config.toml
n_layer = 10
d_model = 256
n_experts = 32
experts_per_token = 2
d_expert = 192
d_shared_expert = 384
activation = "squared_relu"
moe_layers = [2, 3, 4, 5, 6, 7, 8, 9]
router_score = "softmax"
normalize_top_k = true
routed_scale = 1.41
balance_loss = 0.00841
balance_bias = false
router_bias = true
n_groups = 8
groups_per_token = 2
shared_expert_gate = true
init_std_router = 0.011
lr_router = 0.0008
vocab_size = 2048
norm = "rmsnorm"
norm_eps = 1e-06
tie_embeddings = false
optimizer = "muon"
lr = 0.00798
beta1 = 0.9
grad_clip = 0.5
batch_tokens = [32768, 65536]
seq_len = 256
train_tokens = 390000000
steps = 8046
dataset = "wikipedia_en"
Below are experts of layer 5 (counted from 0) of a mixture-of-experts language model. Rows are named router (the router's row for the expert), up (a neuron's input weights, with its number) and show model dimensions 192-255. Each number is 50 + 10 x the weight over its row's rms, rounded and kept within 0 to 99.
After each expert's rows: "mostly gets" lists some tokens that are sent to it at least half of the time. This comes from a sample of Wikipedia text that the model never trained on.

# expert 9
router:54 61 50 53 39 48 56 37 44 34 57 42 44 64 61 44 39 34 56 58 57 65 44 50 63 42 48 40 49 40 56 62 43 35 35 63 66 57 62 50 45 61 39 44 56 57 55 48 48 37 52 44 55 47 36 42 50 56 49 57 50 53 50 57
up3:43 59 40 41 51 63 52 45 43 44 65 55 68 53 36 44 55 38 57 46 57 41 73 28 54 60 61 52 30 64 70 50 57 46 45 49 44 40 51 52 54 45 54 65 57 42 48 47 56 49 47 25 52 64 67 54 45 54 49 51 53 33 64 46
up4:55 49 51 41 46 42 53 57 37 41 49 44 59 54 52 34 52 58 57 65 49 45 51 59 47 56 63 47 50 61 70 31 44 49 54 54 44 61 49 67 55 72 47 67 68 56 54 53 62 59 48 65 36 54 47 48 37 44 58 35 57 40 47 35
up5:41 33 56 51 49 51 39 62 60 40 45 65 55 65 43 63 46 32 53 42 59 62 65 55 44 43 42 40 58 52 58 48 52 46 58 35 39 37 38 51 49 50 46 64 44 51 47 63 50 53 47 41 35 55 58 60 40 40 57 42 40 42 56 42
up6:63 38 71 56 54 36 61 62 42 58 37 44 54 55 47 37 48 37 44 39 48 55 46 67 36 46 53 57 57 50 62 41 43 58 57 49 55 63 62 48 46 69 44 47 41 64 40 59 39 44 35 58 50 40 50 54 35 46 60 58 53 48 66 54
up7:43 54 39 27 62 34 36 56 47 20 57 56 66 68 43 67 55 56 38 57 43 60 54 54 46 54 53 55 57 44 34 68 46 39 51 57 37 51 55 40 49 57 34 42 71 58 55 45 64 36 38 45 47 49 51 40 39 64 52 51 39 37 55 57
up8:47 46 44 67 48 39 45 45 44 49 45 61 46 56 64 41 42 49 38 47 35 50 58 47 36 55 53 43 49 41 54 47 47 42 59 45 35 61 51 48 47 32 56 44 39 72 44 62 19 68 36 66 48 63 26 52 46 62 33 46 57 54 62 45
up9:59 58 55 47 32 50 42 51 33 29 49 43 47 64 63 41 54 55 56 37 64 54 49 26 46 51 51 46 62 55 58 50 71 40 53 41 50 67 42 43 47 53 58 44 45 51 49 47 50 47 59 35 49 51 39 46 44 65 59 44 78 39 46 24
mostly gets: " f", " w", " h", " comp", " ch", " sp"

# expert 23
router:40 61 49 46 49 39 39 39 53 53 64 56 37 65 59 40 48 36 44 54 50 63 37 43 49 46 54 40 58 37 45 61 52 36 40 63 62 45 60 54 36 64 54 45 63 60 65 59 37 40 64 38 62 42 37 48 47 51 40 62 53 53 42 60
up0:29 59 73 50 58 59 52 54 60 49 44 63 64 49 46 55 62 63 51 41 56 49 46 41 36 40 44 49 32 38 50 44 53 53 53 44 42 50 60 31 41 28 53 67 45 41 35 37 47 54 39 61 41 35 56 49 56 69 60 56 48 48 47 50
up1:47 51 56 57 57 55 58 59 36 59 44 52 53 57 44 62 42 57 48 50 59 64 54 56 56 62 27 44 65 62 34 58 38 57 53 39 48 45 50 45 36 45 56 58 59 60 29 33 48 48 62 54 41 45 64 62 61 49 58 36 60 52 49 68
up2:41 35 48 49 53 54 54 52 56 53 50 36 64 47 49 42 55 52 51 35 59 49 52 71 62 44 47 69 47 67 47 49 46 61 58 51 45 34 39 54 53 31 58 39 18 45 68 27 54 50 50 61 31 56 59 41 43 55 41 46 53 57 54 46
up3:59 53 52 61 58 47 55 76 61 50 43 59 54 55 63 54 61 46 45 35 57 37 65 71 56 32 61 39 33 36 45 51 58 67 40 61 49 36 61 39 49 45 59 49 37 55 57 44 55 62 46 47 34 55 60 41 52 47 52 41 42 43 63 52
up4:43 43 45 61 45 71 54 42 49 46 44 42 46 66 62 43 59 35 48 43 50 25 40 54 55 52 32 52 55 52 51 39 54 55 57 35 42 48 60 58 59 38 49 65 46 52 26 52 47 67 31 46 51 59 59 47 35 64 48 43 50 47 52 38
up5:33 48 63 51 50 60 36 55 50 43 32 50 61 57 53 51 54 43 53 42 55 54 53 57 51 66 57 64 49 52 51 58 47 55 66 49 49 50 33 44 67 38 46 46 56 50 52 64 61 49 31 62 35 49 51 42 70 36 41 33 39 37 67 60
up6:46 56 67 53 37 55 41 64 55 35 53 41 54 39 52 43 61 50 45 49 62 65 53 50 42 51 49 65 51 60 48 58 61 30 52 42 46 58 34 68 58 40 54 60 49 56 37 53 41 37 50 65 54 55 49 47 49 50 60 51 49 22 55 44
mostly gets: "}", " Cup", " League", " Kingdom", " late", " period"

# expert 12
router:41 50 50 49 47 39 44 39 52 53 61 59 35 64 63 40 50 35 42 49 51 63 37 48 42 47 58 38 54 36 48 61 46 36 36 63 64 44 58 52 36 63 52 46 57 53 65 56 37 38 63 37 60 38 36 50 49 49 38 63 56 53 41 58
up0:43 37 38 63 56 62 60 49 70 45 64 34 41 55 59 64 26 73 26 51 45 41 47 54 51 43 62 50 55 60 58 38 46 65 43 66 38 54 60 67 47 30 38 46 72 52 59 56 55 50 48 40 49 48 47 54 58 54 34 47 60 58 58 45
up1:54 61 50 44 67 65 71 53 60 37 42 58 49 45 39 42 34 58 49 45 49 49 49 45 56 53 53 42 50 50 59 45 55 57 38 56 55 50 53 34 50 38 56 57 70 53 45 40 52 52 53 40 40 52 52 54 45 52 53 50 62 41 60 48
up2:65 56 63 53 53 55 56 46 48 40 41 31 48 35 43 37 35 59 44 38 42 36 49 56 64 53 52 56 37 48 57 39 54 49 48 33 44 55 42 44 37 40 51 48 46 49 36 51 56 54 37 55 36 52 63 35 82 57 45 54 41 45 45 51
up3:47 48 56 60 67 52 68 58 51 49 46 47 46 54 46 47 46 44 69 43 39 51 53 37 68 58 29 41 59 52 34 55 43 43 62 48 43 43 53 46 64 32 45 46 53 64 23 33 47 52 48 30 59 44 51 54 66 45 49 39 46 43 48 49
up4:58 43 52 33 58 51 46 59 48 37 37 62 50 39 38 44 41 54 28 48 45 58 43 47 38 45 42 65 42 49 61 60 49 62 62 53 43 41 48 39 45 42 58 57 50 55 31 42 45 36 57 57 60 76 49 43 42 63 46 43 49 39 38 47
up5:54 40 58 49 46 54 35 56 43 57 47 55 67 59 58 50 54 62 52 27 46 39 55 45 46 64 42 45 54 50 63 58 44 56 55 54 48 43 32 39 52 61 55 52 34 40 43 64 50 49 56 47 38 33 57 57 47 57 64 62 60 53 70 57
up6:39 58 68 42 43 62 54 60 40 58 45 49 52 50 38 62 61 58 51 57 45 40 53 52 38 47 54 37 67 45 48 42 35 56 46 34 41 52 58 68 42 42 46 44 68 59 35 46 45 45 31 55 39 44 39 44 54 35 58 55 34 42 64 33
mostly gets: " again", "”", " later", "\"", " including", " very"

# expert 11
router:37 55 47 40 42 38 39 37 48 56 63 59 40 65 57 39 55 38 42 48 55 65 35 38 45 47 62 38 57 36 41 63 49 36 38 64 63 53 61 49 38 63 46 46 60 56 63 61 36 39 64 39 62 38 38 51 51 54 39 62 54 56 42 61
up0:53 59 36 42 63 49 62 67 56 37 43 68 72 48 37 50 46 46 46 47 62 54 46 41 43 58 62 41 46 52 53 51 75 49 68 38 40 48 36 35 49 54 61 64 42 54 33 42 59 42 46 50 47 46 43 57 53 50 42 50 52 45 56 31
up1:50 56 58 60 43 66 60 47 59 31 49 60 69 40 59 60 36 53 57 35 43 42 48 56 53 36 48 56 77 59 47 51 42 61 76 40 43 72 33 45 48 47 36 54 41 56 54 61 62 59 60 74 57 44 59 45 45 51 50 42 34 62 48 57
up2:53 47 51 66 57 50 54 35 47 52 46 49 54 54 52 56 68 46 50 50 49 52 51 44 49 46 38 65 62 66 43 45 37 47 48 59 49 46 45 52 42 66 69 55 45 44 35 44 52 46 44 39 46 35 61 51 40 82 65 58 48 65 53 56
up3:41 55 44 60 51 64 42 41 49 42 49 44 57 26 59 47 49 45 50 49 58 46 74 59 58 62 57 59 54 50 55 67 57 54 71 43 57 62 21 60 65 37 43 52 56 51 60 38 54 66 35 40 38 41 52 59 54 54 37 47 63 57 44 43
up4:61 47 55 43 43 40 48 58 56 35 50 54 34 37 40 61 36 52 64 60 60 50 54 49 54 64 52 64 58 57 56 46 45 60 57 50 27 50 44 45 41 36 35 47 49 51 32 33 54 69 36 71 42 46 75 47 42 51 37 74 43 44 56 36
up5:47 47 47 43 68 52 54 53 46 47 56 45 57 54 41 48 45 50 67 58 78 53 62 54 51 50 53 48 49 51 46 41 30 44 70 37 50 46 53 56 72 55 40 61 57 38 48 45 55 42 45 46 30 43 51 51 54 33 61 40 49 52 50 66
up6:33 43 56 56 66 53 40 52 34 39 40 42 53 56 38 55 58 55 46 54 34 54 53 72 58 57 56 50 50 65 28 48 50 46 45 34 63 43 65 42 59 51 47 53 62 42 31 43 49 68 40 40 31 40 55 65 69 59 42 63 52 64 62 46
mostly gets: " Women", " Africa", " children", " Force", " Russia", " Air"

# expert 16
router:38 38 51 52 42 30 52 44 41 59 62 50 45 53 51 44 48 53 46 35 57 45 41 40 46 47 63 44 50 38 49 56 45 37 43 62 57 40 64 56 42 54 59 39 38 58 53 51 43 51 62 39 56 44 36 43 57 64 42 67 53 45 49 56
up3:56 57 59 38 64 22 43 45 49 51 52 54 35 71 43 50 51 47 60 48 67 52 56 38 52 75 41 39 40 52 52 47 51 43 51 44 57 41 59 60 53 55 55 56 50 49 48 42 50 49 43 60 43 52 34 65 40 57 63 47 49 40 38 39
up4:47 61 64 60 57 49 60 39 58 71 52 49 42 50 44 43 56 44 33 36 49 47 43 54 44 57 64 64 58 50 53 52 45 42 39 42 67 35 56 65 57 36 49 38 47 38 44 52 60 45 48 54 68 56 53 44 66 46 70 41 48 50 62 46
up5:51 40 56 58 53 37 43 46 31 35 47 51 46 63 47 71 37 68 48 43 44 45 55 53 51 54 55 58 52 37 58 58 61 60 31 46 36 41 40 58 67 44 49 63 36 62 45 58 40 45 60 51 47 57 49 59 31 41 72 55 54 51 20 58
up6:51 42 54 39 63 47 51 47 60 54 41 52 54 70 52 35 59 54 47 44 27 51 38 66 40 47 42 51 51 39 56 59 42 53 50 58 68 49 34 68 40 53 52 49 54 29 61 55 54 62 43 35 39 60 52 46 38 56 41 60 72 57 51 53
up7:56 40 62 45 51 56 47 50 62 38 54 47 54 57 45 37 48 46 57 51 44 53 54 62 45 54 56 54 64 47 59 48 53 44 61 40 32 43 57 26 36 48 67 43 31 26 62 48 36 57 36 52 51 45 46 43 52 45 65 60 52 50 53 43
up8:36 44 44 37 32 48 39 47 48 67 44 63 50 60 39 63 28 39 35 41 39 34 52 42 43 58 48 44 57 41 38 54 50 42 48 29 39 74 52 58 53 56 52 40 56 37 37 42 44 51 55 57 51 38 57 47 39 38 61 50 44 44 41 43
up9:52 43 59 47 51 48 48 39 51 50 57 59 80 40 30 52 36 62 30 50 45 57 59 35 47 57 39 44 54 37 39 35 52 54 55 59 43 56 55 57 65 43 55 71 47 43 52 50 44 69 38 53 45 54 46 58 44 49 43 59 29 62 50 39
mostly gets: " Ko", " J", " Ni", " Sa", " Mu", " Ka"

# expert 10
router:40 62 42 60 44 42 50 49 50 56 49 57 39 58 53 38 66 41 44 42 58 55 34 37 36 52 53 44 40 45 45 44 59 34 37 58 55 43 57 58 61 49 51 51 63 52 69 48 37 38 57 46 55 37 35 41 52 50 56 58 47 55 64 58
up3:39 36 76 51 61 59 46 56 41 60 58 56 56 52 39 30 47 55 46 63 53 48 47 49 39 40 57 69 54 52 48 50 28 44 66 58 50 54 63 61 63 39 64 62 54 55 46 46 49 60 67 51 41 57 50 56 53 51 70 46 35 65 31 55
up4:35 39 39 65 53 37 49 59 59 53 47 38 41 46 60 64 55 35 60 60 55 65 61 49 65 52 42 65 35 52 36 60 49 46 60 52 53 67 26 58 56 56 34 46 58 44 53 51 52 43 57 57 56 50 51 46 61 49 46 38 60 45 61 54
up5:55 75 40 47 52 42 42 38 46 42 30 53 59 43 46 52 50 52 47 49 52 57 49 48 54 46 44 45 61 59 50 52 60 60 44 32 50 47 57 37 49 33 45 45 29 59 69 46 59 48 37 45 46 59 53 46 47 46 50 57 38 52 55 52
up6:52 46 53 54 72 31 40 48 33 50 37 28 62 52 39 64 58 74 59 43 55 33 63 62 43 46 48 59 54 40 62 48 56 56 35 55 47 71 43 57 53 65 36 57 47 50 49 56 66 51 51 50 54 50 63 41 56 58 58 43 61 54 57 40
up7:49 65 62 72 64 46 70 39 33 45 39 43 47 64 46 55 51 54 63 49 43 53 53 73 47 42 53 51 65 49 50 67 58 40 61 54 43 65 39 50 63 41 50 58 57 59 53 43 33 48 62 65 47 55 60 46 50 26 40 46 43 28 57 64
up8:48 51 60 49 54 64 53 56 58 35 40 56 50 48 41 61 42 41 41 55 67 31 58 43 51 50 52 41 73 45 49 41 51 56 60 37 35 32 37 57 52 51 60 69 61 47 64 51 54 48 49 57 61 50 52 46 63 50 52 46 44 46 46 50
up9:39 25 42 45 43 46 54 80 48 55 56 26 45 44 48 52 58 51 44 40 69 47 54 51 38 43 41 64 50 40 37 30 42 50 52 51 40 54 34 52 36 41 59 36 43 37 49 48 54 40 35 54 64 53 56 48 52 55 68 38 61 47 44 42
mostly gets: " Li", " Com", " continu", " we", " We", " sign"

# expert 0
router:42 63 47 52 45 29 43 42 44 44 53 50 36 45 66 34 60 38 41 60 49 61 36 48 39 51 35 42 62 32 53 55 64 41 34 59 62 36 50 42 39 57 44 48 54 57 67 60 43 38 50 35 72 37 55 54 58 57 57 59 60 59 39 42
up3:68 60 47 48 19 50 47 53 52 48 46 33 49 27 47 46 53 52 56 48 60 49 31 68 28 57 45 51 50 46 52 50 53 67 41 61 56 53 54 49 53 66 51 50 54 57 56 55 55 53 54 60 59 29 37 47 42 68 46 29 49 49 59 39
up4:50 37 38 56 55 41 63 56 53 44 44 49 50 54 60 65 38 38 49 58 50 26 45 58 47 39 44 55 49 56 64 65 43 45 48 43 37 40 51 56 68 40 42 48 57 40 54 54 49 42 49 63 64 36 42 41 48 56 40 53 55 32 37 58
up5:34 55 39 45 47 40 30 52 27 46 54 57 61 50 45 52 56 47 60 55 56 61 36 39 39 48 69 39 51 27 39 50 59 55 60 40 68 54 47 68 52 54 45 58 47 56 49 54 42 48 58 44 50 63 51 42 50 55 59 39 59 35 51 49
up6:51 40 57 71 64 46 47 39 48 50 41 51 56 55 43 47 58 50 46 56 53 42 49 51 39 38 55 47 47 50 59 50 66 51 49 39 53 58 47 57 41 55 49 30 55 39 53 53 44 49 38 31 36 48 40 37 28 45 41 51 39 48 50 75
up7:54 41 47 31 52 62 33 55 36 50 47 69 50 31 53 41 61 68 56 72 44 32 65 36 54 74 56 38 59 60 39 46 52 57 63 54 63 52 60 45 44 44 48 42 36 51 32 51 61 52 47 34 56 47 89 69 51 46 41 63 62 53 56 59
up8:27 48 54 28 58 58 26 57 52 48 57 27 56 54 60 47 37 41 41 42 46 55 57 67 39 50 36 35 40 60 68 49 37 58 53 28 52 48 49 33 55 54 52 55 37 45 39 56 33 44 47 51 54 46 63 66 78 34 49 58 52 36 50 41
up9:60 55 37 49 57 31 44 49 34 48 51 53 52 49 55 43 50 54 40 55 68 44 71 57 20 55 40 37 46 49 49 61 63 45 50 43 50 43 38 59 46 42 39 53 42 52 44 50 38 83 46 30 62 38 36 51 38 59 61 52 53 50 41 45
mostly gets: " |", "|", "=", "---|---|---|---|", ":", " /"

# expert 30
router:37 55 51 46 40 37 40 39 48 52 60 58 37 64 59 37 50 37 45 50 48 64 36 42 41 47 54 40 53 36 47 59 45 36 37 63 63 43 58 49 37 64 52 44 55 49 64 56 37 35 65 37 63 42 40 49 48 50 41 62 53 57 43 62
up0:53 43 41 53 48 40 52 70 64 49 49 35 42 63 41 68 54 53 55 54 55 50 52 53 56 43 59 76 56 67 52 69 41 51 45 61 42 41 51 49 49 45 57 56 57 44 38 56 42 72 31 43 49 51 41 47 51 59 53 32 48 55 41 49
up1:52 46 41 43 45 66 52 46 46 45 55 37 57 50 26 53 50 28 40 45 63 64 48 43 35 40 43 60 30 42 54 45 43 55 60 52 59 56 47 47 56 44 55 58 45 29 38 53 43 62 27 43 52 47 42 47 43 54 69 36 57 51 53 37
up2:63 31 36 62 45 62 47 79 48 40 50 42 61 60 52 55 41 59 59 61 50 29 60 46 29 54 63 48 39 63 59 60 61 67 44 40 48 54 33 47 55 37 47 43 41 54 35 57 55 44 69 64 34 58 62 56 55 41 48 56 50 46 56 46
up3:55 63 49 47 51 61 77 58 53 66 65 43 48 42 53 49 47 62 51 54 49 58 49 61 39 46 56 59 48 58 61 36 58 58 53 31 58 48 33 40 25 46 50 55 53 51 45 47 58 42 45 54 65 39 52 49 62 44 59 39 46 37 54 27
up4:70 45 67 52 59 51 37 51 39 45 51 46 30 44 49 38 60 53 48 45 44 41 69 44 51 52 44 56 41 52 59 32 61 38 75 50 36 50 43 46 65 51 45 40 39 54 24 45 48 62 39 58 46 49 53 44 49 41 39 42 44 38 53 61
up5:48 61 35 48 52 42 60 74 52 40 52 36 72 41 52 63 49 28 46 46 50 37 49 43 55 52 45 42 36 65 28 64 51 38 50 57 52 31 35 47 45 48 37 35 54 34 32 38 52 45 31 54 64 74 32 53 49 51 69 63 48 52 46 59
up6:53 36 59 47 46 54 39 59 40 59 35 49 45 49 74 48 40 42 55 49 52 26 55 62 52 52 56 62 64 53 58 42 62 45 62 44 37 56 48 53 66 56 56 33 43 27 41 62 43 52 50 51 36 44 35 56 62 33 47 41 48 37 50 53
mostly gets: " show", "†", " become", " appear", " El", " event"

# expert 20
router:52 49 54 37 48 37 39 57 53 54 69 54 40 60 52 42 47 36 45 49 47 65 38 43 52 53 59 47 59 41 53 42 42 47 49 64 63 50 65 49 40 60 54 57 62 66 64 51 37 44 58 34 58 35 60 42 57 62 35 60 54 63 44 60
up0:51 44 47 35 62 67 41 63 39 48 51 50 38 46 38 48 53 41 47 55 52 57 61 43 77 60 51 54 48 55 66 39 48 49 60 52 47 55 62 34 38 56 46 38 54 41 55 55 45 34 51 59 40 42 71 48 46 50 59 59 47 66 50 34
up1:53 34 41 56 59 44 48 59 49 62 65 53 49 37 57 58 56 52 44 46 54 47 64 23 66 47 62 46 57 49 73 51 62 48 55 55 43 53 51 55 48 43 37 47 52 54 57 50 43 46 46 36 36 46 57 60 48 32 69 61 46 57 58 76
up2:51 52 55 38 33 48 51 45 53 57 58 59 59 45 35 64 57 50 52 37 47 41 44 61 31 39 47 65 55 40 70 35 72 48 54 62 27 35 40 59 48 53 52 34 58 48 46 37 42 58 52 47 55 50 60 50 38 69 45 43 46 50 27 42
up3:55 58 60 33 26 44 62 76 50 50 54 50 39 60 57 50 48 53 45 33 37 69 41 66 45 46 49 56 70 52 66 57 56 59 39 54 52 52 41 51 39 53 65 43 52 39 60 59 34 52 48 49 68 74 37 63 49 50 66 48 68 36 37 39
up4:61 52 48 53 56 46 40 51 70 42 53 50 52 60 30 48 53 52 57 49 62 49 42 41 44 51 55 46 55 51 49 51 32 63 58 44 48 47 59 40 60 68 41 55 44 62 36 48 50 57 49 37 61 59 64 43 44 54 55 38 69 53 61 53
up5:76 61 52 47 40 46 45 55 61 52 48 49 45 39 22 59 49 45 51 51 46 59 62 72 63 39 43 55 46 69 31 43 45 45 46 36 62 43 51 73 53 46 38 60 47 60 47 45 48 60 40 61 62 59 42 42 53 58 65 30 53 50 68 52
up6:58 33 38 43 62 50 63 54 50 62 45 58 40 42 63 57 55 49 65 41 55 60 48 69 58 52 52 58 46 51 54 56 59 57 46 39 68 54 61 41 65 48 47 57 49 52 39 35 53 33 48 45 59 47 59 63 43 51 49 47 69 50 54 56
mostly gets: " New", " North", " West", " University", " South", " January"

# expert 1
router:42 50 40 32 51 48 47 39 53 63 62 49 35 59 52 41 64 41 49 38 48 63 33 33 56 30 55 47 44 38 41 41 33 44 34 60 67 53 32 46 37 64 63 53 55 51 66 67 33 31 65 60 60 51 31 43 53 59 51 67 55 40 36 51
up3:31 60 68 51 44 35 61 28 46 54 61 66 45 59 71 44 53 53 47 44 61 31 55 56 77 48 62 37 52 45 49 50 47 48 71 66 44 54 47 44 34 44 63 45 35 39 65 48 65 62 59 54 48 49 47 37 43 56 67 49 39 62 59 50
up4:44 44 76 59 62 48 34 61 73 58 49 39 50 69 38 19 47 47 39 49 51 53 45 49 50 55 51 40 42 49 47 44 48 70 44 48 61 38 41 35 34 40 46 63 50 51 44 44 56 37 46 46 54 50 50 54 60 36 47 40 62 62 55 49
up5:37 43 42 57 63 55 43 49 46 59 52 42 58 49 53 47 65 48 37 50 38 57 45 41 56 71 44 60 45 72 57 43 41 51 50 46 46 49 43 38 43 40 57 64 50 42 44 54 49 68 42 69 50 48 49 53 46 45 43 51 49 72 54 56
up6:55 54 70 32 40 67 56 24 32 35 41 31 47 50 47 55 49 55 48 44 72 39 54 62 54 66 45 58 41 57 59 51 39 71 62 61 39 57 29 58 41 48 35 48 57 69 47 70 56 45 48 44 54 62 74 59 39 54 52 57 66 57 49 55
up7:50 53 43 49 47 57 48 28 66 49 55 37 36 67 49 45 46 54 49 49 61 51 42 52 50 70 62 56 34 53 63 39 58 66 41 50 50 69 39 63 31 60 61 45 58 51 43 43 57 53 31 64 61 48 34 39 52 43 49 57 62 55 52 44
up8:43 52 64 49 59 46 34 58 44 43 54 42 45 59 32 50 52 66 51 47 47 45 56 70 44 42 47 58 39 57 39 68 63 21 65 49 44 71 33 28 53 53 70 56 53 49 59 47 41 49 47 46 32 32 57 49 54 51 51 53 43 57 55 74
up9:39 39 52 54 41 51 51 53 61 52 42 52 52 48 56 31 42 41 49 59 51 48 52 37 70 59 57 69 48 34 54 59 34 56 37 47 67 46 45 48 41 52 52 56 44 51 36 62 44 70 43 57 45 58 43 45 53 49 59 37 41 61 57 43
mostly gets: " which", " where", " but", "),", " when", " was"

# expert 8
router:35 46 48 40 54 44 39 40 31 46 65 62 52 59 61 47 54 43 60 56 58 65 37 49 44 65 55 38 48 39 52 61 46 43 41 61 59 45 57 32 44 59 36 40 48 55 55 52 52 40 61 43 56 44 46 46 45 58 63 54 53 54 59 58
up3:57 30 71 50 54 61 57 60 50 53 46 56 48 76 64 51 73 54 38 43 38 41 46 32 54 62 32 42 67 51 54 49 47 40 66 41 53 70 45 59 59 44 62 45 46 37 39 49 47 62 67 45 48 68 73 43 62 57 50 57 49 40 50 47
up4:54 63 62 61 47 21 49 38 72 43 44 64 50 48 57 41 59 61 42 56 57 44 57 35 36 42 47 37 63 58 44 60 55 60 46 46 60 59 32 52 42 35 52 52 40 40 24 36 47 48 35 42 71 26 43 36 63 62 55 55 59 38 48 52
up5:30 51 60 39 55 64 39 53 45 43 54 69 46 36 55 36 29 46 42 47 43 44 52 45 76 47 26 56 52 34 62 46 57 41 58 49 46 65 53 44 45 42 52 24 34 46 59 49 39 26 63 45 49 51 47 46 59 55 30 53 36 35 51 48
up6:36 60 45 69 51 55 53 51 39 43 58 40 34 55 61 60 58 58 55 64 32 59 46 57 42 61 42 73 53 51 48 30 44 55 40 38 58 44 55 23 52 52 51 47 48 57 61 56 66 40 39 54 36 43 55 53 52 41 47 44 52 47 68 38
up7:40 58 45 37 46 54 43 50 44 31 63 67 57 40 53 42 46 53 47 36 31 48 56 36 59 39 61 40 57 52 57 26 45 27 48 57 40 47 50 66 55 63 56 67 54 58 34 51 45 55 47 27 49 43 54 53 47 46 58 46 62 44 65 31
up8:63 37 59 57 61 20 52 28 42 70 39 62 48 52 49 65 63 39 52 47 65 55 56 33 30 51 44 44 55 65 34 51 52 54 42 53 56 46 30 62 50 43 48 63 67 49 43 54 51 47 55 52 53 51 45 57 49 39 51 33 55 58 59 38
up9:56 48 49 48 44 57 58 53 37 49 51 54 62 51 66 55 49 48 74 36 58 43 31 54 45 59 60 52 35 52 50 43 44 50 43 56 59 54 64 42 62 52 66 35 59 52 40 47 44 61 46 46 43 65 63 45 51 59 53 38 33 64 49 37
mostly gets: " fa", " ex", " mo", " dis", " vi", " Pla"

# expert 5
router:42 49 49 42 41 38 40 42 52 49 60 55 38 64 62 36 54 37 42 46 46 60 36 45 42 47 54 38 56 39 44 57 51 37 40 62 65 47 55 48 36 65 52 46 60 49 64 58 35 37 62 38 63 39 41 50 53 57 41 59 57 53 40 62
up0:34 35 64 52 43 50 35 47 56 49 47 38 72 57 41 49 57 44 52 44 41 47 65 52 27 60 52 53 45 55 54 51 63 46 56 55 39 57 59 52 60 44 55 61 45 51 38 48 41 47 37 62 50 58 50 45 21 38 32 42 45 54 51 36
up1:36 40 54 57 30 50 46 55 57 28 48 64 59 43 41 56 47 70 61 55 50 34 68 52 54 49 57 35 44 62 36 50 55 50 59 52 41 55 44 44 47 44 49 48 44 58 43 43 69 38 71 47 33 64 56 52 34 47 59 23 58 66 63 22
up2:59 58 60 49 38 40 49 44 50 66 44 41 67 35 67 65 46 48 60 47 51 39 46 32 46 55 44 50 50 61 50 41 40 43 49 52 36 48 52 43 64 44 55 57 49 45 34 56 68 50 42 58 47 59 59 38 57 34 58 56 51 70 50 45
up3:38 40 45 53 37 43 53 56 52 49 55 59 34 53 58 46 45 61 39 35 62 47 53 49 52 73 42 50 47 59 63 46 53 69 51 53 57 77 49 53 50 53 54 47 52 46 33 44 44 58 32 43 47 35 23 37 46 40 48 48 44 54 53 35
up4:62 52 54 42 52 54 46 48 48 46 65 51 71 53 59 54 48 59 52 43 32 44 71 22 47 46 60 39 52 54 56 36 44 45 60 44 27 62 50 46 54 68 52 60 54 58 45 59 67 47 28 51 39 55 39 31 50 50 40 56 39 50 39 31
up5:46 69 54 62 58 47 45 63 43 43 56 59 56 44 49 49 69 47 56 69 50 33 61 50 46 58 62 62 54 51 52 50 45 48 40 33 43 80 53 41 73 46 43 66 55 46 31 39 38 59 40 48 58 36 50 54 43 58 35 39 70 45 48 58
up6:45 63 59 69 34 52 53 69 51 46 34 34 42 34 50 38 50 62 52 66 52 29 39 54 65 53 48 49 49 71 56 52 60 59 52 55 34 40 43 49 53 45 54 46 45 49 58 48 43 42 47 35 43 58 65 53 53 55 68 43 35 37 42 43
mostly gets: " Char", " Car", " free", "±", " Cha", " Award"